Below are experts of layer 7 (counted from 0) of a mixture-of-experts language model. Rows are named router (the router's row for the expert), gate (a neuron's input weights, with its number), up (a neuron's input weights, with its number), down (a neuron's output weights, with its number) and show model dimensions 0-127. Each number is 128 + 32 x the weight over its row's rms, rounded and kept within 0 to 255.
After each expert's rows: a language model's description of what the expert responds to; "mostly gets" lists some tokens that are sent to it at least half of the time. This comes from a sample of Wikipedia text that the model never trained on.

# expert 30
router [100 144 151  99 161 150  87 136  73 141 181 121  98  61 119 124 117  83 141  17  33 103 132 138 160 121 162 106 141 130  73 100  87 103 152  74  70 144 153 156  85 169 117 125 125 133 120 157 124  84 177 137 132 118 150 160 128 164  97 138  95 187  80 174 130 115 136 135 135 135 123 177 159 107 110 137 102 119 197 124 134 128  97  51 138 141  69 188  92 111 130  78 108 137 117 120 135 140 129  79 109 127  93 174 130 119  82  45  99 116 131 181 118  95  92 101 122  86 184  90 139 152  70 147  98  58 192 148]
gate0 [137 162 142  93 102 143 124  92  71 105 100 184 215 160 108 151 125  80 147 155 144 118 164 121  93 105 189 129 122 102  75 169 143  86 142  97 177 134  84 120  91 175  89 146 134  97 121 121 116  90 126 105 131 118 138 129 171 145  98 157 129  44  93 108 168 179 108 152 165  90 174 117 150 134 139  55 130  94 184 135 102 173 103  59  98 114 105 115 134 150 164 137 128  83 108 142 100 113 122  73  71 156 129 154 141  91  82 118  78 105 159 109  84 132  95 129 146 189 140 135 138 151 120 162 161 122 171 115]
up0 [127 119 160  99 119 101 113 112 153  85 141 126 208  98 144 171 153 178 140 142 102 128 128 148 142 131  73  99 137 139 136 126 126 138 114 135 161 112 170 174  95 118 107 147  63 125 114 136 101  85 180 116 162 113  96 188 170 109  49 156 128  97 121 103  97 126  86 138  77 176 130  92 128 142 198 124 154 129 122 124 123 169 134 132 121 137 112  98 121 108  50 111 113  93 134  97 126 200 125 128 111  91 136 111 183 171 121 102 149 133 152 138 219 106 108 118 147 110  94  72  90 106  75  86 153 133 159  64]
down0 [ 97 111 146 122 160 159 153 141 120 135 162 103  71 130  92 149 188 125 113 130  78 108 157 132 135 102  95 139  81 125 105  80 183  84  97 106 121 181 149 102 142 155  94 105 136 127  80  69 124 100 103 149 202 170 174 130 126 149 111 155 212 119  72 114 147  72 130 164 168 170 131 161  90 102  79 128 110 149 118 144  99 188 120 116 178 139 123 132  91 112 119 121  70  82 168 119 161 160 132 102 105 130 156  83 164 155  98 163 161 150 172 126 150 160 165 137  88 119 137 102 140 100  68 121  58 114 168 119]
It responds to: Verbs and verb pieces after was, he, to in narrative prose, such as signed, died, killed, remained, murdered, tested.
mostly gets: " signed", " wrote", " died", " said", " killed", " maint"

# expert 2
router [138 103 158 151 121 111 126 103 112 135 122 129 147 144 130 179 166 144 161 149 127 168 101 136  35 142 110 137 108 111  95 130 128  77 141 158 144 141 111 165 128  56  72 152 146 177 170 179 109 120 114  95  73 114 111 126 143 145 137 108 120 128  62 149 148 139 156 132 153 124  93 132 146 146  94  91 113 109 126 143 213  75 113 129 105 195 103 158 117 154  97 152 193 131 160 148 131 137 120 148  51 149 165 114  71 213 125 124  90 150 177 158 104  57 158 115 166 123 118  20  84 129 142  86 140 171 141 106]
gate0 [114 130  54 111 113 110 134 102 105 124  87 148  56 160  89 161 102 168 149 161 175 126 142 121 131 150  90 166 151 119  89  87 154 178 118 126 150 107 128 133 132 126 139 124 112  91 117  93 132  98  44 134 127 105  79  98 120 116 128  97 101 113 127 138 116 173  94 138 145  76 143 100 123 185 118 103 167 119 115  91  88 111  53 147 143 136 112  86 120  93 105 165 160 142 151 161 116  96 165 115  86  29 101  62 117 151 138 101 188 130 158 147  99 118 127  53 142 143 128  59 124 127 117 173 135 177 151 160]
up0 [ 90 122 196 166 162  63 113  74 160 141  94 135 232 119 170 116  41 106 146 141 144 135 103 162 113  70  92 135 163 186 130 131 117 102  79 115  91 144  98  85 156 139 125 167 138  99 171 156  79 128 216  80 149 156 121 156 103 132 108 152 170 121  59 112 164 113 111  96 129 165 126  86  80 163 148 160  65 163 129 124 117 145 133 162 120 126 153 138 127  64 107  98 116 103 148 159 158 128  23 148 104  92 121 174 115  90  90 115 146  90 100  84 125 134 210 151  51 186 120 143 141 127 114 120 152  99  99 145]
down0 [100 127  99  92 134 192 111 131 107  78  96  95 164 144  72 145 135 160 141 149  84 132 128 107 126 135 122 130 103  94 128 132 129 139 106 155 126 151 121 116 137 166 150 113 103 117 122 128 140  85 150 127 125 178 138 137 158 131 105  99 174 152  98 117 103 157 134 161  76  90 130 176 112 133 111  82 149 158 103 122 111  78  73 129 103  96 108 117 179  94  90  54 117 149 191 170 149  63  87 170 114 138 123 131  64 114 116  79 161 191 133 146 143 167 146 101  93 140 153 124  97 112 138 115 204 111  93  88]
It responds to: Syllable pieces of Chinese and East Asian names and places, such as -ang, -ong, -iang, Hong, Wang, China, Chiang Kai-shek.
mostly gets: "ang", " Chinese", " Hong", "iang", " Mount", " Ma"

# expert 6
router [157 108 197 119  96 129  79  86 195 133  71  91 138 177 146 134 142 107 148 104 192 115  93  92 140 185 150  82 168 152 130  94 131  87 185 125 141 156 115 154 155 137 137 102  90 117 141  59 105 124 121 168 120 148 129 149 126 119 135 113 120 149  98 112 137 175  78 112  77  98 151 117  84 119 132 121 148 156 134  62  92 117 123 107 166 112 127  36 101 134 150 142 122 165 120 200  66 115  58 114 183 152 103 166 140  75 109 106 168 143 106  83 121 161 161 165 142 189  84 160 183 105 118 130 168 120 141 124]
gate8 [151  87 160 123 117 114 153 154 113 138 153 139 126 148  72 110 150  88 147  84  87 109  58 112  96 128 154 123 145 136  81 130  81  66 113 131 133 167 126 118 117  98  98 104 110 194  96  87 137 113 122 144 118 140 161  89 129 135 187 107 100  89 147 172 124 142 120  53 169 114 171 116  69  97 127 108 165 109 118 170 143 107 130 133 203 149 108 124 113 174 119 169 158 174  61 143 148 151 114  74 116 164 118 110 115 115  66 138 168 116  97  91 181 157 161 140 123  92 122 150 144 100  94 128 127 108 106 113]
up8 [170 111 154 118 187 127 161 102 185 115 144 155 120 136 101  55 138 128  97 118 123 144 103 108 131 115 115 129 113 163 109  91 150 113  66 153 157  85 140 151 118  92  94 148 105  62 104 126 136 190 105 141 166  94 110 141 106 153 110 114 188 115 112 126 110 177  80 148 149 133 155 124 160 123 214 100 160 181 109 255 175  95 105 101 143 133 145 104  66 147 150 105  70 144 174 130 193 174  68 154 164 151 139 122  91 159  90 149 133 124 161 177 101 131  91 193 201 143 117 111 131 125 111 146 120 155 157 120]
down8 [137 123 142  73 117 168 146  72 160  89 100 125 159 125 103 159 123  88  84 229 103 118 152 196 129 109 127 158 158 128 127 111  78 115 121  90  81 143 162 127 113 148 170 132  95 155 150  76 156 118 156 159 189 173 159  94  73 126 188 188 137 118 192 109  93  91  92 140 108 115 201 107 126 142  70 113 144 173 139 132 156  91 167 125 126 131 150 146 152 153 191 135 107 114 100 110 122 120 104 141 205 133 140 102 119  76 116 127  87 113 165 122 175 153 141 117  91 125 119 136 130  95 123  70 105 125  85 165]
It responds to: Endings that complete abstract nouns, such as -ation, -ment, -ance, -ity, as in discrimination, investment, resemblance, plus plan, law, project.
mostly gets: " plan", " law", " project", "ment", " act", " success"

# expert 21
router [192 137 106 141 122 147  97  91 193 154 154  84 106 146 133 106 107 129 131  98  57 100 106  59 138 170 115 153 106 146 140 183 107 149 135 147 118 113  95 119 148  92 121  61 125 135 154 132 134 142 119  63 183 124  71 125 132 152 145 172 134 127 122 118  92  52  97 126 137 149 182  95 143 150  71 173 118 135 141 121 176 129 133 194  91 127 130 116 109 108 127  97  91 122 130 158 167 103  83 132 153 185 114  98 175 129 151 134  98 119 144 125 137 115 119 198 147 174 190 133 146  74 220 107  96 157 212 118]
gate0 [121 110 155  83 107 124 118 137 109 145 125 123 180 156 129 132  95 210 111 185  77 171 121 113 100 160 150 126  70  96  99 164  57 105 112  89 176 113  98 133 147 128 111 157 179 169 199  93  95 157 204 121 124 135  93 202 121 191 120 156 109 160 125 127 112 149 160 132 172 124 192 116  95 116 175 121 151  95 161 130 143 190 144 178 164  97 141 155 178 124  93 139  96 159 120  78 143 163 109 182 146 120 117 172 132 124 137 106 119 141  59  82 136  81 109 108 108 169 202  95 106 120 154 153 103 125  69 109]
up0 [150 121 108 131  83 123 138 118 111 132  97 153 153 128 136 100 110  79 151 113 105 104  92 200 172 136 128 120 174 141 166 135 152 172 110 123 134 161 132 139 125  98 107 175  95 154 122  96 150 100  96 204  71 213 115  99  79 114 123 131 158 164 170  73 141 115 101  91 145 142 133 174 181 138 112  51 124 106 136 173 131 120 112 131 136 131 102 138 136 145 184 163 118 119  91 150 121 149 129 112  98 111 132 181 156  88 151 130 115 140 144 162  98 133 142 131  91 143 113 126 150 163 165 173 123 152  60 128]
down0 [155 161  77 146 145  90 169 138 130  86  85 110 154 135 123 120  97  81 138 123  78  89 132 145  93 147  63 137  74 105 119 157 205 199 159 104 135 124  91 100 100 109 132  94 156  97 114 172 123  66 132 127 181  85 135 123  83 103  96 132 115 119 118 108 123 105 120  78 104 149 126 170 117  36 153 117 205 108 119 155 165 131 122  70 110  48 183 120 132 159 148 135 134 162 112  96 129 170 105  99  74 128  80 138 195  74 161  73 102 129 176 166 139 131  70 111  22 144 118 127 150 118 122 151 117 141 105 154]
It responds to: Surnames and surname fragments after a first name, in sports tables and results, such as Brown, Smith, LaJoie, Rasmussen, -ić.
mostly gets: " Brown", " Williams", " Jones", " Johnson", " Wright", " Smith"

# expert 11
router [121 178 137 153  94 124  94 174 158  79 153 107 136 135 132 108 132 172 124 141 125  96 169 146 117 111 138 143 154 124 162 174 118 142  93 138  93 153 122 176 107 118 176 141 169  92  88 178 122 127 175 168 115 118 105 146 149  54 124 138 139 126 156 128 127 113 114 114  71 102 116 116  31  90 138 116 149 183  80 137 145 132 113 155 135 133 145 120  96 163  30 156  95 121 135  63 133 127  88  89 117 188 136 144  83 119  58 132 158 147  69  75 125 134 122 116  88 136 165 106 124 110 189  99 130 145 146 110]
gate8 [154 131 122 122 142 117 100 227 131 144 134 124  88 141 192 121 146 114 108 123 117 142  83 146  79  84 100 118 114 174 152 152 174 123 122 144 103 109 127 139 173 126 203 120  93 134 181 107 126 178 115 171 140 124 222 100 143  99 102 127  98  77 123 150  84 119 111 142 122 132  97 116 114 128 149 145  48 150 112  88 183 110 150 108  85 121  93 218 124  87 146 147 127 116 130 117  96 163 103 135 156 147 129  87 139 158 162 116 105 167 153  82 134 131 153 131 120 136 116  72 166 121 169 152 141 152 127  76]
up8 [131 122 120 131 109 133 131  85 143 134  81 152 105 113  79 129  86 124 136 194 121  86 102 148 164 171 152 122 118  96 110 115 110 170 133 169 147  86 128 133 109 108 167 211 123 143 154 135 159  86 136  69 105 149 114 164  69 173 121 138 133 169  85 137 181 179 145  64 108 136 116  97 124 135 138 143 115 226 123 116 151 135 122 146 135 111 161 134 141 142 173 164 108  92 157 163  98 129 124 139  94  38  97 134 133 136 155 142 116  65 111 118 183 144 155 100 146  79  81 127  70  40 127  94 131 108 107 131]
down8 [ 78  60 149 120 105 128  58 139 185 106  89 138  93 157  90 136 130 144 146 129 113 141 112  92 139 107 210 185 114 145 123 100 138  86  96 117 131  59 129 176 183  53 142 162 128 131 150  97 153  96 132 123 137 140 121 100 135 109 135 158  95 117 143 113 144  60  44 233  88 147 139 107 121  98 128 180 139 151 118 172 161 114  88 121  28  76  86 155  53  66  93 107 124 147 122 126 148  88 182  83 185 110 143 139 101  93 169 134  97 115  98 117  92  80 133 108 129  93 130 150 118 123 139 100 127 150  55 131]
It responds to: Particles and participles after was or is, such as made up, burned down, situated, located, based, often in census or location text.
mostly gets: " out", " up", " south", " off", " based", " located"

# expert 16
router [ 95 150 126 149 128  75 139  75 143 138 121 131 160 158 150 159 109 109 124 113 138  63 113 159 127 181 100 104 158 181 172 141 128  93 176  87  96 108 164 141 159 145 202 114  32  91  62 123 125  95 164  88 113 159 105 143 177 166  77  75 112 117 125 146 134  42 110 145 136 160  82 149 151 111 141 147 154 139 125 135 101 122 181 165 161  55 160 156 207  70 163 130 133 169 133  91 152 106 152 131 188 102 129 103 191 139 165 149 143 108  24 124 128 144 142 129 133  98 166 144 141 141  65  91 143 136 153 154]
gate0 [ 71  84  30  55 129 104 103 151  94 138 123 129 125 131  94 128 106 154 164  79 130 131  82 141  75  97 123 151 171 153 105 146 146  78 191 112 132 170 161 140  92 106 116 157  94  72 119 115 112 115 115  57 123 145 150 131 157 107 124 109 202 146 153 123  81 173 120 120 154 153  98 176 101 116 185 154 158 129 105 117 138 172 137 132 186 118 131 112 138 102 127 103  89 163 157 108 135 145 127 176 114  69  97  52 111 109 125 116 178 131  82 100 120  97  88 116  65 159 130 105 124 173 122 204 131 153 135 155]
up0 [ 79 140 136  40 166 113 152 142 136  92 128  70 130  83  91 111 199  80  96 131 113 130  87 191 121 116 131 159 100 174 164 157 147 134 168 111 120 136  77  80 169 108 127 146 163  95 161 138  86 104 133 118 142 155 144 114 136 128  98 129 101 142 146 131 142 120 143 152 135 164 145 124 162 108 109 161 156 103 117 108 142 130 140 140 132 181 106 147 115 120 177 233  76 133 112 121 211 105 196 104 110  85 115 103 166 149 124 135  83 136 129  98 132 115 141  89 124  75 116 149 116 127 156 131  68 140 109 142]
down0 [114 114 148 161 180 155 112 154 132 112 146  76 163 135 174 161 102 109 137  44 165  94 174 145 146 112 115 168 144  67 121 175 140 132 150  94 129 124 103 176 145 117 120 114  90 173 115 154 140 142 141 108 131 123 117 142  77  80  94 126 168 125 181 133 142 106 138 149  78 156 149 150 119 138 109 122 133 110 127 133 117 139 121 115 179 122 137 180 172 111  96 167 142 102 156 131 143 128 141 126 156  80 104 149 223 132  96 100 112 123 138 115 104 134 119  71 154 135  82 121 172 149 142 141 116 136  92 160]
It responds to: Vowel-ending pieces in the middle of names and words, often after Sh, W or D, as in Shack-news, Shrop-shire, Tues-day, Rush-di.
mostly gets: " Clay", " Website", "adow", " house", "ashi", " shop"